python train.py --n_head=3 --n_kv_head=1 --norm="rmsnorm" --tie_embeddings=false --init_std_qkv=0.0361
Below are experts of layer 14 (counted from 0) of a mixture-of-experts language model. Rows are named gate (a neuron's input weights, with its number), up (a neuron's input weights, with its number) and show model dimensions 0-191. Each number is 128 + 32 x the weight over its row's rms, rounded and kept within 0 to 255.
Before each expert's rows: a language model's description of what the expert responds to. This comes from a sample of Wikipedia text that the model never trained on.

# expert 14
Description: Colons, semicolons and table pipes that separate labels from values in taxonomy boxes, lists and tables: Order:, Clade:, goal-scorer lists.
gate0 [111  57 161  76 150 132 143 110  87 139 109 128 141 146 127  87 113 129 134 145 117 126 140  80 188  47 107 175 133 124  94 177  84 144 165 135 109 133  65 108  88 158 123 161 178 144 142 124 177  98 124 161 128 164 135 141 115 189 161 137 127 145 144  84  84 124 112 121 115 156  91 147  63 143 141 169 185 122 147  77 176 134 144 164 109 146 128 117 151 160 100 142 170 136 161 107 138 134  54 168  92  80 129 118 177 145  72 131  74  88 130 101 105 101 150 149 138 187  91 169 122 119 187 178  90 111  92 108  81 162 155 100 122 159 117  87  99 108 146 167  70 110 106 115 181  38 142 150 176 133  93 182 155 135 130 126 202 143 130 115 152 159 111 127  98 106  89 173 132 102 123 102 176 137 114 152 135  87 136 127 117 172 102  96 122 103 184  97 182 100 122 155]
up0 [126 146  92 136 108 132 141  99  85 114 127  62 157 144 134 165 192 111 139 112 119 174  92 171  77 152 119 150 172 161 144 133  90 100  98 148  73 141 118 125 122 108 111  75 109 139 189  99  71 182 107 114 144 118 122 141 180 128 100 101 137 148  93 178  84 129 153 184 141 188 146 123 105 154 122 118  96 165  80 137 143  78  97  93 135 169 111  54 107 151  85  60 130  87 115 134 132 115 189 124 141 118 145 100  78 102 120 166 142 164 148 130 131 133 176 110 145  63 163  61  96  93 189  78 175 133 128 154 172 140 139 151  93 131 114 166 195 168 108 107 177  91 128 147 135 164  92 174 138 160 120  87 114  99 138  90 164 109 154  67 147 140 117 140 121 163 179 121 165 178 163 126 101 108  64  91  93  88 116 176 129 133 142 116 120  79 116  96  93 144 154  90]

# expert 2
Description: Dash bullets that start a field line in infobox lists, plus table pipes, ± signs and degree marks: - Capital:, - Country:, ±0.
gate0 [115  99 126 106 139 169 106  73 114  58  99 155 132 127 134 144 206 129  74 139 157 132 143 152  92 143 134 138 128 121 189 149 121 186 117 182 107  92 149  88 118 131 110 168 155 158 116 112 171 110  68  58 108 197  71 128 112 129 123 141 121 106  95 126 129  81 143  61  96  92  98 190 107 134 160 137  88  59 142 161 133  89  69 122 141 137 163 149 129 106 173 159 207 104 185 143 154  76 157 145 135 199 171 159  91 161 145 174  78 135 139 139 113 130  80 151 145 138 137  71  98 183 120  96 126 148 131 146 191 110 124 120 123 112 108 161 130  91  99  95 138 140 130 124 114 189 178 149 117 112 100 123 147 123 159 125 120 115 130  88  77  92 183 129 138  94  76  96 133 164 123 115 153 137 124 124 101  96 157 188 152 130 160 144 142 183  88 155  93 179 116 169]
up0 [159 106 159 116 149  79 130 166 129 155 128 162  94  98 155 126 110 164 102  98 163 175 158 102 127 106 133 103 151  96 111  66 133  76 122 118 113 134  89 116 111 167 117  71  70 136 139 150 133 150 120 212 148 119 153 111 151 176 133  91 133 175 134 136 115 116  81 153 189 180 122 132 118 133 154 184 173 142 157  82 135  99  94 150  84 193 126 125 116 148  80 177  82 162  85 152  40 161  77 126  80 115 151  58 169 124 133  99 214 141 189  83  77 110 151 158  97 119 137 105  65 109 136 143 154  79 165  69 157 141 144 121 129 147 146 141 114 118 164 182 100 137 138 125 144 115 122 136 157 173 181 151  87 110 101 136  90 193 152  97 118  96 109 173 161 157 132 125  83 114 119 133 145  82 132 132  85 122 109 129  68 138 101 129 143 119 113  88 164  69 127 143]

# expert 15
Description: Pronouns and modal or auxiliary verbs inside subordinate clauses, e.g. they, would, could, may, will, often followed by be or have.
gate0 [ 98 131  76 166 130 128  92 184 129 177 140 112 123  88 208 170 104  19 105  71 122 126 140 168  93  93 172 136 116 160 123 123 118  94  95 173 141 160 106 135  81 177 128  92 134 114  99 145 136 139 204 168 121 165 109 135 129 119 179 116 143 119 144 102 153 163 109  77 124 107 115 218 134 155 160 144 139  60 182 100 113 100 118  86 100  72 130  73 168  86 122 139 138 115 131 118 122 163 122 163 172 151 122 107 142  57 185 132 125 118  95 135 161 121 198 142 118 127 186 130  99  89 133 119 157 107 132  72 116 126 111 123 168 142 160 127 106  55 124 143  79  66 125 196 141 130 109  91 135 128 115 130 118  63  82 144 100 124 104 144 105 145 125 121 147  96 128  69 144  90 135  82 123 149  94  88 126 133 118 177  82 151 139 136 152 106 171 175 116 121 138 144]
up0 [104 117 107 153 130 153 114 179 130 181 159 169  70 126 172 111 117 109  87  71 130 100 112 172 147 124  87 113 121 170 152 118 106 135 146 245 101 147 161 107 156 150 136 148 101 140 151 198 138 176 147 144 119 129 101 147 135 149 157 189 180 112  86  82 101 140 104 119 129  50 133 180 113 119 108 124 157  79 114  93 120 193  86  50 130  84 132  49 135  97 129 129 130 152 148 159 160  99  96 129 139  79 143 153 162  98 122 147 122 131 119  92 154 126 111 143  84 145 174 149 149  76 157 111 176 174  73  84 166 134 152 113  84 155 179 140 130 102  92 143 107 105 171 190 151 149 123 144 184 124 123 136 137  80 124 101 134 131 147 123 108 157 113 123 127 108 108 127 158  90 105 132 113 101 137  65 171 123 134  98 109 148 183  79 173 128 160 189 135 115  57 167]

# expert 6
Description: Last digit of a date or number and the unit or closing bracket after it, common in boxing and sports record tables: 199'0', 20'm', kg, pm.
gate0 [ 65  84 192 129 119 195  78  87 120 154  63 113  77 155 167 160 168 163  62 125  78 183 178  94  93  94 109 119  94 182 145 139 138 162  93 139  79 134 148 170 137 179 134 120  83 206 141  78  98 107 125 113 143 151  78  73 124  93  97  82  88 149 148 143 141 142 149 109 132 109 116 164  30 119  97 138 122 131 105 141 132 157  46 109 124 113 118 122 127 138  89 118 156 153 146 153 161 116 123 142 100 142 104 154 196 184 137  96 110  71 115 140  98 120 124  79 177 128 119 184  73 145 115 104 145 120 132  98 101 129 185 146 120  96  82 170 114  53 177 135 104 118 149 111 137 129 113 128 161 105 167 143 129 129 102 103 123 148 108  67 111 135 112 113 159 143 138  95 151  85  82 148 111 167 159 129 120 127 155  79 141 106  97 148 123  95 109 136 163  80 111 144]
up0 [124 158 100 101 163 116 170 123 143 170 147 152 142 136 106  96 131  71  64 142 107 112 117 182 112 124 170 126 196 130 137 136 140 151 156 121 179  82 141  95 178 155 116 132 103 122  72 177 147  51 166 114 135 122 130 158 176 115 135  96 108 203  96 152 105  93  98 117 112 138 104 204 108 130 123  98 116 149 214 104 150 185 105  82 112 178  43 129  61 137 122  94 148 116  74 103 163 137 136 143 126  87 100 136 134 114 134 112 179 132 120 169  88 107 124 101 173 201 130 122 124 160 106 102  85 127 102 149 128 102  42 142 130 151 218 119 121 165 145 107 186 139 173 123 127 135 107 189 102 153 115 122 118 176 117 127 164 133 130 119 157 150  44 129 127 127 148 116 151 117 114 127 153 133  89 135 104 101 151 107 164 153  65 132  81  90  97 151 155 138 125 153]

# expert 4
Description: Single digits in the middle or end of four-digit years and year ranges: 19'6'5, 1982–19'8'3, 1'8'04.
gate0 [ 73 150  77 105 153 124  80 131  74 137  87 118 148 128 150 207 156 137 132 134 164 118 122 169 154 110 130 160 160  93  76 141 114 137 123  88 132 162 104 153 174 163 132 130 161 199 109 174 137 121 105 118 141 129 143 128 130 114 174 172 147  97  72 176  99 167 151 106 140  84 142 134 139  71  93 137 103 141 110 155 146 123 161 124 138 159 132 169 140 123  99 121 110  82  46  47 148 123 140 153 117 129 146  87 175 153  84  47 103 114 186 124  99 204 119 119 173 131  90 100  98 100 160 101 138 155 114 153 148  74 118 152 149 136 146 121 127 148  90 106  94  80  82 119  93 170 103 148 108 132 161  78 199  99 106 105 131 112 171 166 176 136  86 137 111  79 121 179  88 104 105 129 175 149 123  92 105 175 105 110 128 161 164 122 125  42 154 171 136 153 107  75]
up0 [180  98 131 123 113 113 159 127 169 153 167 137 149 130 148 138  92 107 133 124 150 176 116 108 127 103 167 136 151 110 118 142 137 167 104 111  96  88 142  64  84 106  68  91  87  86 147 132  60 192 107 102 125 183 130 153 127 138 100 101 112 148 128 126 165 106 109 168  87 143  82 123 112 139 148 140 134 117 177 182 118 100 142 102 147  56 112 138 136  96 111 130 163 109 160 183 107 175  44 148 117 128 135 160 122 127 112 144  90 172  79 157 151 111 117 129  81 107 107 153 187 177 115 141 166  72 131 111 167 185  97  96 153  92 102 151 191  96 147 148 151 168 138 136 123  91 182  93 148 122 110 202 104 157 189 138 193 139 106 122 112 178 203 143 160 124 172  97 160 173 152 102 112 139 125 116 173 133 115 132  53  56 110 104 122 118  46 142 107 134 147 132]